From a checkpoint of a small mixture-of-experts model trained on Wikipedia: 10.6M parameters.
Below are experts of layer 5 (counted from 0) of a mixture-of-experts language model. Rows are named router (the router's row for the expert), up (a neuron's input weights, with its number), down (a neuron's output weights, with its number) and show model dimensions 0-95. Each number is 128 + 24 x the weight over its row's rms, rounded and kept within 0 to 255. Numbers have three digits each.
Before each expert's rows: "gets" lists some tokens that make up at least twice as much of what it gets as of all text; "comes after" lists some tokens at least twice as common just before its tokens as in all text. This comes from a sample of Wikipedia text that the model never trained on. Tokens count by the router's weight.

# expert 93
gets: " |", ";", " /", " –", "):", " Stadium"
comes after: ")", "\"", "0", " —", "3", "4"
router:126145098130100112136174116134118130112165145136144116124114105161127176132100144091177183129148127138129094158107145123103116149116140131156143115088143089180130125134109165141108093113137104136099091143121158147174135129092134093110111132108104127124135133143163058121129174127137110110
up0:138145139146139119144143062095128143112159124137116115118152126159115132116176138098162117112146076132131100147151122174146145127113155076112154132124111106175098178130069130151083137156112128106119101129137135119135146089095125108163123080140140135145118119171137122132112143085124119146
down0:144108129147119086117150158138114115125168168141124130146150143142100177145144127081063137156127098143153138168140128150146090112146120121127148131086100096121156134136085119131072114114146093145118113071154147109150093122138124097145153120132101119114086089136115101120131114131113117092
up1:135160163117117123144129124057151111139119087135134116114147093135134117090137114137170108128078132103133119132136114081113143134121118117154120085109140137182130128127099109145139081112132126178160079116094116126091110148115177106098136111150084120116164135153141126164138112163134111139
down1:157120138143097157141157124121089102171126160147169142175144128182148113157107130145122143124143112125131147139122144155157127128122081138105157156106077091070094139145135150118150158139113131146127139147106142156114076090134114128143095147127140106116110121107156099080152097132119133094
up2:135126173157125119168152143114147141155134135139152138159159137129117149115108151097148124108121092089124097100060091115124169149097142129123118179095161089155126131136105173124105115118139113105135091153105145148164184122113142098115131156106141103153115121163140121159134135118106094119
down2:168141096093104120189125160071130152135123100135149087133124107118120123130138120132126137100135186155148154133114129110179155138104106143146133143137125151113126119129121119124126120125138169118083124095125089102136116140099169104162158104122123105117086126180097149078146122131101160154
up3:123070102131099130147087178102138168133135085147101152182154158134134104147098118084107162136114157131119121156124153134156150123076103168126146138099134105107131099138111141169171124138102143113145122133119109150133118144142130122124099083178106123124137116151148127106155141112123111086
down3:129166147152128140163156066143145127135109124108095109122161109139094076130115153142192131100141178158138099100086140092138115138107153093127098119117099113129117148104096145118102114107128132153152128131124137133157120084129163173086164121121131100103133139129178126143122116129147129136
up4:151127125132136140161103100131162114084113178104141118123135128166083129110074112139190151165128144149120105108107157148121135122138131137098112129085140108121124138146150130096126119118149125130130113173147141171125155155126060098124089125119143160136119160170158095133146141080133126145
down4:094112125105119096109151127133120147191105094122107126141093113085147118122158159084071141114120097096092144170118135066151119125126146132142132172129139101133155131120127114128117143131135117140114098105118133083139129107114145128114186139109124134099082106160110173140093153147123121144
up5:139138146141102072136150111098153107142101120132126140109124085131133180103132162131160156152141136113123120151112113131106136174127111126125144118107141129150123162112062160111158156163135146084102092130098162089123153141134146116159141146122078160116163179112160141116137120109121096141
down5:086095152106107153154126149159119150108110106109126114119137093119136109096126121105134089164141164167115146106120113121147091077150127110128133165162098152120050075114142146121126153103107161155162125139130107154138131153101127096125125127095137103118111105108127090159107162132137120154
up6:193107130142120136107103131097202146069158145110126118125126121149123137145160119083109178142157097142083107092148123154134124141089100128134176141103125136157157145134161148126094112129133142118114138165131138099103141146148137118141119132139136121120137130162117119161142156081128111088
down6:100149133143116174115151087151114138112161110114094166124133191119094126117172141111094116147122084138104130153138082118098144107150144158123157116131114159124154135114136140153121151096172155131157111113150087146119129144085108208157147142145133142120149116143128132134121134152124107107
up7:131134111161146132170141131104147090155137167151138134170108135125119140133115127110163123130137098166149148141146147119093210152177138166135181150123165150170121154139126140144157141118115162137146112105134109099135165107090093102129129105132114127119132127103119115098089168125149100133
down7:133101146106112151185162093139097102133132109114142117117137122136137115141153141161071149139129145146153131154140144083154073109139109170097091106131168136116110113118111111132132116115158118151108134144110197140151093133138106160109149114127139151154125096129106141123115110127059119164
up8:141114089123111107082122136077126121119096157134146089153118116155098164127129162121082146151160147161124117174105163131132091105109126090140121123122109105114165145101122126131137112149104134129104153135150129163174127090112101137100113132093095113156192127129136115079106146114141138152
down8:132109134118119115199103130146105162106154111104124154115145171141168102143111138165134154086129108139097076165097160120104112095149146154158120150125119096092115165105173123153150157141146122110107134117102134107094138142132159125154145112131129160141073121134123145133121123154081125114
up9:141112167100136129174124122104129136128160119135134139129117099116105133105149112115113152133132097122052140161148134095102135162126114118138145154155139133183107124104089146121118108124101147124122100157146106094120165131110123056128145187156115122125133159169136128114089166140167138144
down9:133133080103113109154182125095111150119124128152145117135125128168100135151083123152210107087164116155102144116129106123132118168122144140113162142084141120098112135095113111110126085090115110145130098118123111143134112140139158146149141078122118100140095094115123125143105149152147102101
up10:094147085126123122110122145180075125167184150158098122118141117120118146101135142166141109119118084131140115121100147116165155104101146147098113130115118148155158144145139133120123137149150098127107159128163156116119118162125126083105179123155088108142109176155169102123145148168124132127
down10:113132096151126165121129117155100156130128156118133100123142103097112138115108135115126129120095111097105170136145128094119100143139121137117118132156101149130196129189150119134089168161131062152165111129150114095131155126109119121141118101155109125145132147071134114188109156102106126110
up11:134108145157141143108109168122124132138120090105145152114152091144091121083108105093138157108116162113126120122104109143161154151152173179142154075140157117138120103151141140117119149126163148124116084121147082110135155139137105122132136122102126129112135122124142115145166152180208137133
down11:183140068145193175155138114158107096114105111110122157122115128155164148158090121165100139113133149125158132117105131148128131142118166089131132151147161146169101131117096104121101127123148162148138086137130128116137157159150128121154135127171117119151130125181132129116123083126127134154
up12:141147086113107127123172116108149153091166130124169157130159093147171115097112126097136103125144118138181134142096116148189108161134125163090084115127125104128123156112112107115124080150101147135143129122121143107140140144172132089161128134156123106095153154099161133140111156092136129129
down12:058122084103118132094132126099110148153128108140155158107189103098136139119129132106150117126132124127147111104138104112155079105142141104076136159163124125102135137154148112152129126123106156140086104128160097096136143079111082128113096112133145159109119104142114120110131133147125080092
up13:145111090136088141144146124154153159125138164160127113105159118119124111099194176110106137154088117142148155138119141123136120088141132124133123173121156090114167119100111165115103123093109080134164091148139101145125113094112137110110078105106105138161107124149143117125109126135086145105
down13:126173117144137091143130128141150057172164101128138123161102106142068147110128108176131143132095135114125146141115136120132158150118082121165120138136118118175176128140080122130136108164143145131116102144151148124132122152110169124172120129132113153153142150130156169132118088152123152149
up14:138133115161078144106127087138124111135156113158150127164105120145104150194129144128167075146137169146120129159154163114117125149119126119142115126148116118158113136133080150138113070164128082152132175099109159113133118124158154152124114135106131160137143117103149112116096094131150113168
down14:079113112080159174139089142104137167115079147109122139096138099137130087157138139105142170109150132122141128119103088135129084135142135150102097098128152116116094139113134116117117120148095105116142106151100111153124108136124147080158113131124126082142138126089123150123149180145123151073
up15:156119069111128139109125132109157115104105110129154113102156122118097124106127121121203149117096141118120113108107103133125114124129076127127108142098138168130147087157125150080098127146172095116098115140132128165131126153142122131088124141128113145146132128186119109117148169182159137087
down15:095137107129138126159147098134108142122141094109159158114158093098123147212160111130137106168161107137143113125130115125097085112148182125124127088157144151119184121129117127104144168120130170151153127149127175106134144098102148148113139126127125129090088143113108132134110135122142166132
up16:161115099109064105145138129148114135086157139136134104138140137126139190138125130104124168179145092106122178096148138102123133136114124131115123139104144093191140136137107162141124148116128091125136127142109175162154103128143143119149160115099092124110143146134123094175125137085106102115
down16:168119098106160119087118152111152153123120112103111139099112138120164131100103132113131175124153125119153097141106183154102146102147127101129156131165126137167152127057135128090156151135098138122145108125102100104148106102192109146107112173109133117132108134111118144136148150080132127126
up17:116146088124132137146121127125121160144154092106151130148161089084143127136123137134115107124100098133141119135123113115166109108128136147102171144127149110128149077108136119098077089105084124062130134163167162149136109125110116123147126104121086149128156157139161138091147134103075159153
down17:125110064117134087150136153156151148131148155152135115093091147094143106127143174155152103144121152150120153105130117141159107148104132114153130124057160139122143159093178105125142125128118091101094124135115129152079111148151167136119104127139112140119138178161129150134135152157138141156
up18:161122143154075071223112096114124120124152122104147121128118127133105137144142126154125127139119113129134082121142088125134154137125088144165094126104132101127102126152132150090118135126130137148106155156149166143150138084112089141159119130124112162093179111158130123095123142124140146149
down18:137100156109091141158121110130120101134175158141136113124095115113177129179080141113107157132126109125137149106070162154143158113138110096161126114134128144126109139133157149117129104161103124175148126119123149132159110147102145089115127177094173132107122097115100141126148136191134132117
up19:139153124116136107118113112154133180158115116157144113136129105141100121146121159081151114193160151161142133135091143121150149151138115141158094117116149126123124122177142170130144126122151134110137147159136132138195152106106073110142110118103101149098136165116129066173138137141121132147
down19:112143149155123127107123086156149165149132125100144151133134092101143096157175090106121097099113121076161127106150141122174121124110122142140076121143109106170115123138141124110150097139174107117163073089101138112149154119123169096132177098119110141102142102115124114139126132152153126120
up20:134218139108078129133154143114093138163154173148147106128158154156098121159117157109111165108158111114122119130106169126149139138122157131141186104135114117109101134143115144175138144135132146103105124118131170181167160086128116112140114111123150124124126150130109132167131111146122120129
down20:099080107064126134180134142122126139160104144145146128109132101136142158139131134109109112122152094145150136126116158191069103112172147120167120144110102165119146127123128112120162141123125125120198129133095119141150098166111123103114117142111138172134100112122121181119146137138134133146
up21:126148176174132139114151136127134108139131061121120137138176121133122082149104165103105096108108115108115091142144112153140115148142103132144104118136098123115133127140095097110070104114154149129140090095094113141113149160114088073106136155114155124138108155127159148145099138154132167150
down21:135147143123113159163123173137149152089076162118109158127116125156129149116148161149127147131124118137134129132128128131146120117093108172096172121141161175136106146158186111160164159146119086131130098135103111111122136099132102135106120145091169149113124119127122153082167104113077104129
up22:128147117073104139161134110119133091151134105138142144140107059158136100092124149115127138170164129140154134186118138134121122077127142127135125124132144158115118148108120166134088096093120115140113160120143149152111079152118107127112114118138074152164144167091114105098099134114113145103
down22:167100101161153138060062156149162151088145122155093104125119140144145112153124132103132126114140116134109119088094102107110177126109109142118137114140112109133150114117110172122131139139149139123130093110090075076102154081134131126157119141144160093130145106123115110103129119117146130135
up23:133159128135146156187158112135126107118119145132107094133145093119163109099131128140105072142082108158103156131131151173117168123141169127124128119131152111157119084162133174123140134134119166110116141139132134094133117128136112110086103104158080106156176120109132084126100151142103154112
down23:188143118127129179165115147157142112100136151103141130111108125130117140138127087093149132106127084106150098130143143165136148126123093112157105142091115092125117094148150138127084120169074131169089107125155120106101123118143125135107108112102148097153157117147130153110182160108117161121
up24:120108137154090110136128144167156111103113170137067144165151107164071124165139154133149097113107158139127100139158144101112108158080165122123149142141126098094152108133089101160105137130105100168159133119132159136129133107137108108130118110130115133175173108159107116113117119130120106149
down24:121130122126115118167175131117140115150121130103129122113125113118128098099133139151162120108159121104105113132145140115144110149115182116163137122146094154129142110125144115147175137142073130101122158152137081122114116064122132174103122201089125117060146134123114107146111123101148106100
up25:143145103133117137179152127158133118157117173126114155144115099145082095133160128091116111139140113121151123093129094117151099118134120118150110087100151166155157138100105113126117102109121123104130162157110107123119122118110123110105103153092106137119082158158159101150087190151155079124
down25:181105143179182112150141076157112120106130091117144116139143119143137145125083166109122107112134141087140106097124151154103153139105110123145133136149134126111151134102135168131132108173163133137106142069143133150144148144105145120133131134095166134140146094096142154086151111136126182111
up26:115134164148179145115102119118101083140130106125181100147169158137123136133084095133130100132097177108136117144115111134169142146116141139078113104145088139116120134132118120148100166119130124098116105157122154130152151118085106132102118118082142136095153098157087084155107108140144151127
down26:094136083129089140112137125116125129170103120104071133107124097103104122156138128114126130088181073160165106142127157129082117110095146093174106127095154120128108125115138120140121148145166092135135146158126128129091144134122125134109148185144111137149098133133134147067120155106131134136
up27:136158131098109165125112155101096133136128153115125111103106084113187135104089067153123135092121143110104120128143104104120071173116131144134080130128137148119105143150109156157137087101117144102107081153126100123149120121110094104126110147112074129093114086109116127123134109110121141122
down27:156096161133107070123171147121119097129138119127101096120161166111095131098151119124137101176132117127107102160119134165106182158124083094146154091134099105123139130103129092120127113119163161143142102080108114130097175102125107134133120122141152154122163135114163126130125112106119137168
up28:122160129112133122128123128109182111093139093136124110128137062133129169091132145086200138087138175151095104148109124144130097146145164175142102165098156151109153132137111118158133128080117116163113132118117111125122140107157126134151126111116098142133103128133142152109098089126156124143
down28:142101109092132119056126120157111137142139142122126090108111173126097125117175149139111153150127095147095115122107101112124097117113095146088150065144128129103114132113127134159124180155154135153151145140152122107129141127170111149139118134144139128178129125106093117090165150124075132113
up29:116175104087102161103126105126149178102100157113136158128133119137148145144112147111148130165120079137142124179099122118128116164144147138126135141131107077174152100119135127099110128090145085131143111158126123129189140135150154111169081150127117126139083155123129114134140148145139086145
down29:104184108152111137167124130105106112138095148177088103088118101120107168172117145145160151124159124122111140177140143119166129123079104127160115128145103135123117124133137186114118128124129121127148111123149138166088100150141127127110144092132114134153163095142080157129159140115143095101
up30:149141091153120138116172098125134137139144134147092108109170114119124122120112132116117129089119121151102110084087162103088117112140155130125126130135110106169119124146110110137136109159107121122069128132166094101131189112105111101067138128135099130138161100151122135108112111149053122118
down30:139127142087114173148105170123142126114138142140140148111113183123186093093109173142132132127114122120146136155103071129164137144130148153126136085134091136122142116147105108138158141135103101145127100135107087150135135185131173118144098136095090159117109119083137144154157136145115114146
up31:166132127104130133151124073099122126099123098103123115099166099108157104119139158115112154168103140122106156157111094124147106091171141087162135151097125129136093149143144135104073100140147079109114105160141113134105137077101160118141147142125141132104135113145144154116119085113160132096
down31:094158150158132075137161132149093109117117141145173148160136140158130135101129130127162117116183151119108061134116101166104139103130137146104122070147129116135143097108103146098181149170105120147132121125147127113118097126148131133122095146114136153133092149110142107162129174127097122144
up32:126127120148136147119117142109081134126125157126105125087115171100106121190120135123140103157127085141132129124100102089082131171128113157109126159113122095134170127103097130138147109119100097114102166113117129156138121063151144094090175168145143101136131129144139126152122153110149100161
down32:157188090137124132144122136132105115123159109177147148144139165168118111153112099144154128150159134129099145156169113070127139106143158123143126129136105147153133091126090181106145090136126102080094125136137112136151096150115147154166099121141108120096100096122167111136116144142101149113
up33:133187108176116097130158143121151174125157148057105091113093138125133146113115129142131168084094130110139115158122111130146095129119125126083136151108130123173125132121109142117122100141120142128147126175116138135144119138140125165091097121102126103127096152098151132119070144096139101092
down33:117119124115105109075137130120141128160112162079123180125116090157140126099199128126137118125155176129134079149131146143151125135138111171132108124145147138116140122155122100091135138169171123151129153130145144145149108127167129138093162136103129108182112084137097134116125075120139136118
up34:169090106175123100135146126144049162169100117097138112127127161109124093104100161094108095130090161109125105152114135129123125140085141130136142122132115114134119161111134103109150091152118105112150150147107137132142138168116093135126135136130065131142105167142141112107110100115084113115
down34:131138098112131125074156153123129132119134109168156117125166114144141110150138110126104176105122159167114114152201127124121125142089094136139139133092119144138129147149145161131118162111145173119112135161092156154144118144129119125117115179169133134163126135161098152085174170116106141110
up35:127145134150133140144102142133137133125159112120133153122115110117162117118120124129135158124145140115109112113076135157107142162129169134100107079092140135151109096161155122127142095114140143140100097211120156151135115135160116141140097160111154112147190127193136104083133146156150104113
down35:128134125115133142188130091167143078152127110116141130150125128135095122136110128118076151141141153126128135153102116138120087158142074125167139087164116134092142114138152133130104133144157118134129156133119110102128121121123107139106168108084114120087131115111164176130206097138114161139
up36:147125123138110156121123137109144115132088161135155127119089127102101154121108124126147119108117132094141125136145138108138163104139180096138167155150129094154123141098170171127139125109143098156115106113107124110187107154103058147084140178129138171134152145165133145141110116129142147173
down36:103110143110110143128124119119151064153136139129134131125111188143155088094083144128143108134154157154141114136125152125079141115125098141118128123139143138090122164120116102151128151100143106111121111107121144121128131157084112170104147145091068131144127127078135086125137069133150162099
up37:151126111144142107133058088102109097109171109135131147131170125146119125133108125119158179096128173192086112155148112117156151103138119154097133091114111117145091135107118104098163134158140142145086126144137139125124109128136131152120117135174176145132138130145101152102110122146129087123
down37:117106148140121126153099143177154099141127140141124154128128101145117148151138121130094085123124118101086156080142153120110162168117107099136106156122149124164103111144146123094111119182104126107170095128129187112179151109103163141119152125139127152110099135153141105142108080116153102104
up38:099131153121138109171107084167119142156107151116098149113109093150088121150111142117113122149113154081145123150116102073104145140127136114125137103114112137142135130121136158189080121137147140175095102149117163091145140113156089154079151139153128157112118127159142110136108130111132172110
down38:122086110126157090170141127107126094117140094158134114146105066130152103130183112128156109123148085132127094138075144136148164122136088117134119125109097081110116105161107133111138072125125111153127140112148149101105098131085113100124128130124155134119110103127132117101171090115156113143
up39:125134164133128136134158104127134100153122149128131119109119135116106117149097161056165142098104147104098090142122130125130127113124158120197119120132143125161093170117131136126085160103112117134122087086153158096122115125123140081114119142148105116138089152119190137164113110173144131124
down39:144122143169166114160156146107141083153124133142110142138089170133117137127153113156141131131125127144129169146133107159112137131149100101116085117141115089143166105156116180168172117159149147140102118122136105131106141147072137124124100116135137170097135084091137144090107098081150123132
up40:126149124101131113116161109119134168096103131148119133140142150164141154117138142083139129095192143117140105148110135117154096155149138161141112146088120154135135137143079138071079120103115084141176119123103149147155136147151131108127102084121175139135124133144082154162107095142144131129
down40:105134122082163165149093161136111106130127144121111117111125173131108134134113142117127069128115120083127089115106151132135080134152093112151160149159094093096145111127106133122075164168129136165095121142145108155108111077124104140131087119115131166125106102171143113148135143133130142105
up41:128126118155131102141135145172168114141146136110152085113112140146141138146147149124136167144167130131134146129137098157124087088152121112138094150124197139145118152085108160128116120139126115126079116120154171122177163149137181130144086171130137122128168150099143127125133154129123078147
down41:150125136122131094149134139135159127152129110145172104108148099128145156127120103194120108139126124146179139132128128105097081140144152163141136128100147112110098139163124171135128113139139179168125102131084112131128137149120130063097168152109123116121118081132095099109150095107104130165
up42:127131107147143130119174126146141115126129152142172124081110128133132148136119130102125127105150124113091109085113074060130161144131130118173169170153150140145090116144130141113096122131132111092100130118095130127114148167095129097099118116147125106146087204120150120103140134126118121086
down42:112141115145122108124124119121125131123102152160173149157152142138129119102158146158122099092152157110160123132129106173141088149146124172143104122082105117126106103134129122106156129117189121158152135133102163141112141088076105105092146097134136088140062116109122134143106107118084152137
up43:160108158161108113152124114141142135150114126074113115151108167107120118139133132117153140146079146139122119145108141102137105112118125131156144108146166064138123120111097157106092088101101097117060132184146143150170114131142110093107112109155160134129132166129173112120110150129111131150
down43:141091112123125120119146146121105202119107139100106129129104102143117126173154153153185122132102154137083143134113107115151144136138110105142134180147171163122101094113103159120168133140104123135119144115166147117162117159095112142140116120170115114106132122118119100102136153080181116135
up44:117163120086123146127150110161109146101162119123153153099109073145132175152094136103166138153120117062132102130141147093132166123072125110151142142137128104110134164113112119124147120135122082116153120123119131111117146156093128139104152106083125178168128110137173142120099120147143105120
down44:097105140132160100185098123128149128121097122120127127134153087105115084106127139138148146090155169156145095130140116094117138130179140115097130112087111132138095077082093121122097114160169162088109139157142123153108110125150124109104104130126159122137129127157096118123108113096114168108
up45:073124144083106111106113097133174157138157122117139146112116126102147143095172108142120128131153140086126138138164115150127113133091149135126153176106126153138153143081154111131123123162085093115151147068122122139151109165117157121110169150142109122107110079096149137161130129094132133132
down45:132177110092136135090163157124147164141126138128113134138113189139146132129132112125114106140095089116147115126131126139078109155113165128164081179098139145138113118123125093089121118081083139124132089139133150107129137147149105161152124120120091143152126131131167127128122148082135067137
up46:145133141106132151118156134077109145129153131183114116143108103116114130129130125162127138152151104129132070088106112091068129124075158163134134132123147109148117128133109132119092082139080118151090170171161121128157117130140158152107084142106141106106128140136158104133108097142153113140
down46:096104145106133101136093146115144125103158092071128099116128134149159119114174115143154119085143160123131106126100199112139128129155117122086141097108121099095140151164073098104131094124128118146159116108127132131140144118104109106128144151152148155115103103098113120173090094111128150136
up47:147141095126183134107141136145107121136166165133113128170112136124182134121129118099122119145107136114132103146138093158093121125102148138131132111128151165112125196118133123081104118107123132126160089101109175112121134140151123094088114137116096110133089072155130163134144127153142099075
down47:130187129143151158087088120093143151146132111123101121157130156113165093100183141105115088128116091112131110098118123100125128148078172155125114139107142126126141140090143101143126156112135127094147117152127121128113134133144127133074083119148123129139137078166115127153132141177161092126
up48:089158112131092162122168135136100097127147129110146126128174111104097179105163142099168141151111157120137116087128170143107121110150107138183086110109122061158122115119138140147133104158135130148101136128137149144128149116108114096123145141152118178105123131169134128085119098125115104124
down48:143126168126125165176122148095138167095086139144125069118118125157128106121124141134110147098124095126124163180089139146146145094151151128124164103118132110060104093112148162149118099149152114124099145132130145118115137177102125129140115123124137085167118146128103133159132153124105142164
up49:088117114127134124129139118120121178123125153130131139113122128189134109107161112134138148135133116160150175144138107178175108140120115122091106066114114087158093135146112138131094074120128150144123099138144170128180132118125143143112166145114159103126136115134173090126130150084109141150
down49:108126079110148134066128115127105096145156124159082134101135148128092119140122111134137141120168119144136145109113121165132101146161142090142125091122115152093141142135136110137103142091195144131133109100081166082165131125123135134120155140119178121111166128153158173129105109108144117121
up50:143151112154111150129135159162139087138145090145136156101115155128175126151178097108141147114155148091121086096105120079164122157133120115131153134100161106177122094128059124119086110136155108126124110140133123155150120135105096129115090118117118125117169117122119130108125129168170139141
down50:146071119149156068176122135141087125119159164122123088143119117121124186114093105134110119131138125113113147141093171166113070130114136088110117129153112127127115173139136144141137125138158155159133133130103164129133126121142180112153093142146127142157082127135150122125140129146179122137
up51:141120128104123095078144156133129124154088155143179118131134085134117134131131166147170146139172154110124151131101107160097143108122123125134121142105173096115139169159158061153147121148137127105086159142088155137110115112140141153108154140103124124108125118089136162129113086132111109090
down51:133125111135089123150118127120114132116169147135148161139167186122140165122159103096129109123119084150137172142140149148135135108124166122082114146143138131113117124163171112108065079101102146111117125112109104131142107154158090174159130148127107155151132138103165090134110146108152114104
up52:148133141114175084125180136164137115117147105152125138098164084134136164135157148126122122068128082123156131116134104154096139103093163128123132142096194119166119130100098128084152132171094128127127081146149138129136100120109158150101149124111127136103133113136109096109116136104134113124
down52:156122152111107142151141115089151140185154122124137072094147095091160142107146130148147137121109133151132126155070158130179142095131128115093129130170122105174106118136090136123114110152141144116110091143129151122124121111166131102123106140134150125142154097103122097082117104145162135078
up53:166173129152134118170163155095150115168067131153142124117126122119106130114127129064107109115103147117142083163129132148104126150105145134127139157150127099139102121140111088107101114119086151122129096116097124101183156171073171104114115143130115153144120129117107119137107115117114113139
down53:065122120150138155183148129125086093133153137121089127151138113154111119113136125128121132135143141142112094123081158109142117130139123129104145098176108112102133121106132134110078134154138120076143131175101119151106122161088131152094154119112142123123122135089098077171082102112110134128
up54:131151126171117128096113129139135134108124148125132097086167086135094190165124146063168110130123147099132066128117147158122146105130141137122149132098134117141140127166130122124146129122112141071118137164138093129162152122118151098126122151097136143102132131136108109165090152168157145097
down54:103114091147106121165142100191111119187117141137132110121138156101111130103118186068139105074111150107152139126140105154137146138101139113130145113131124118139153136090156142189090149098113126144153139123122112154084115116104120157160141135127144105142088127119150140149135087136138131136
up55:104150160120132105125132113154124127103104134139137085162077102152165138149094143112160106125150127113075097154155094109080119148121146118133079148108134134180100140122097145154129092121140120130133096117088168141152152145143096133161135112133126135106122090096128106141074125110154124100
down55:109097136115130154142115123113104083146129148142123155101123109120136185068127122109117114179138120164124151110124127134144152154168070135072149161148156098120161142123124124126142096139143121163174156131122137159128156152105156155099151118140117189134105152131164138105127129144151137140
up56:132112122127079161143120114112140130144134145152149156173131095189099164124137152105169155139152131123141122185101141125147142177128136109133108094146137171197128159150144149144104157081143101117144078113120153125126122158093129121113137114155123112101123137136124089151118149138107120131
down56:097149111116112110169127122122126134122105127141132064134115125109169134105098176150126155152091087134134100114154134135100120158123099172127126125138106103140138155126118134100117111167163144166099117084106156142154127100102149099135103165173120137110124181090124170144112154151101140132
up57:129090093133123083132118129096123115078161153166145151082145135129142105132141118138183144152108115141103123132166145143142171183109099130111106099097156140150142159144143073115155102147145147156128126155077133135129139152135109104107099089136151141135118154137120094113107164117131104109
down57:113139158152118108133121085120126077124075141145095080122114119107135167115177123166116136140154123140081151118118124090166102170163158129142132110114164158126147108118125108096108139091084130117090113157126117118138122096094108140124124099160112133149134133148117151133087123169172128131
up58:099124121074137157083155095096113119146165141106128122146149081145098134143138135151153113138123138134134139116118184166148109089115154126134143153174150137162138150116151155144091112141110123167106119136132140126090161117149076121121084117117157144124120138130091115088095097141129088096
down58:133153136116143166166126157135122122109098112143063094153109126169167139118114122128102109101104125141136159100119086098139112153132100128097148115121120132104126125125127129100192143109129107055087146102131091121132124094157111136126123118143118161155132126118180117155119112097098167141
up59:151127161123129106113098107102091154146163141091122156137111209154099128123120108086166171182158121109111087142117114094137110143153116114152102102095133127126109107119142150102113083138168097123117108141130138107165122121148144110132127129136147126138139135158155124146107137167149155088
down59:097124124123132135143166146148103154126150115126126099107098087104126133138073064131081157116125106123140168133133103114117160157156172117131136155111098156149160106107138128138160153084083149098127087129111112122114127143133079140140159133128123117122164107103089182109130113138128129148
up60:100113117154171122106125118103111133112133139117148153115143101158126123119153111105128107115090086084145144119154109105144120141118149120135131161161107113127199168159090145145100154130138099134083210098142119149168111128120132121115116120112146157142116157186117100144120142131138128102
down60:143088105127152139174194085134101118123161118100124149164129112137100164175112109117145146120139130117122135123102169132130150108143113113125141156090118118116100133087147117158115144173130083147154176125139137168138159140112148099128117109142130103131157145063157125148135102122108131161
up61:116142114122101151128126106138156148121135115106130147093163108088140133114177116117131120086138083097131124137106121124131138127085135113141107136137174198096117132108164147154155112100100110144144120164128156142153113149110116112158175149061127128144135107138135120134161143103151063144
down61:151116126115121176169110171111135120107100186117092114136066135133115106068146135135151101181129144131114129109129089121128187122163140094130128129133096128116118145161112148097172100134115157123151138121144147144113146103103150110123140110123166149116150157103106087131125164123137145126
up62:156093146151158151111112143087060110163154125153132133136105131151124160139114140178119097105112142147114133126130143150134145121126138110120122155080187137153117124152111115163137090159098097140104111161159178154120082137134107167107116071114123117119125143144109094106110129128141113127
down62:116184089171139163077143111120136131098115150140105101105149130153120101141139161133148154113109153121177142164124165090104165132116151125126134159109134098119135120107128132129147154113090146119130090139123145156139096115147117114095110136154158134163102147102057123147154111083118128142
up63:150101092125145120110132125169127122129128140137118134106147106175125127115116116150142147131156126148068128053138108135090141136147139131145131107090150118149154076095076132119129115102092117140136135152170129110153134116158163126128101171133137154128126107081135136169104131180114086133
down63:136133125156153106142120112089132113142123111132175093128101081132107158110146128169119124118121153158101133129105141169146104178096067109159148144121122132121147088133135171143175122121143128123155123130065140097125125169165139126119114137148152147126127088180107136098126107128162125152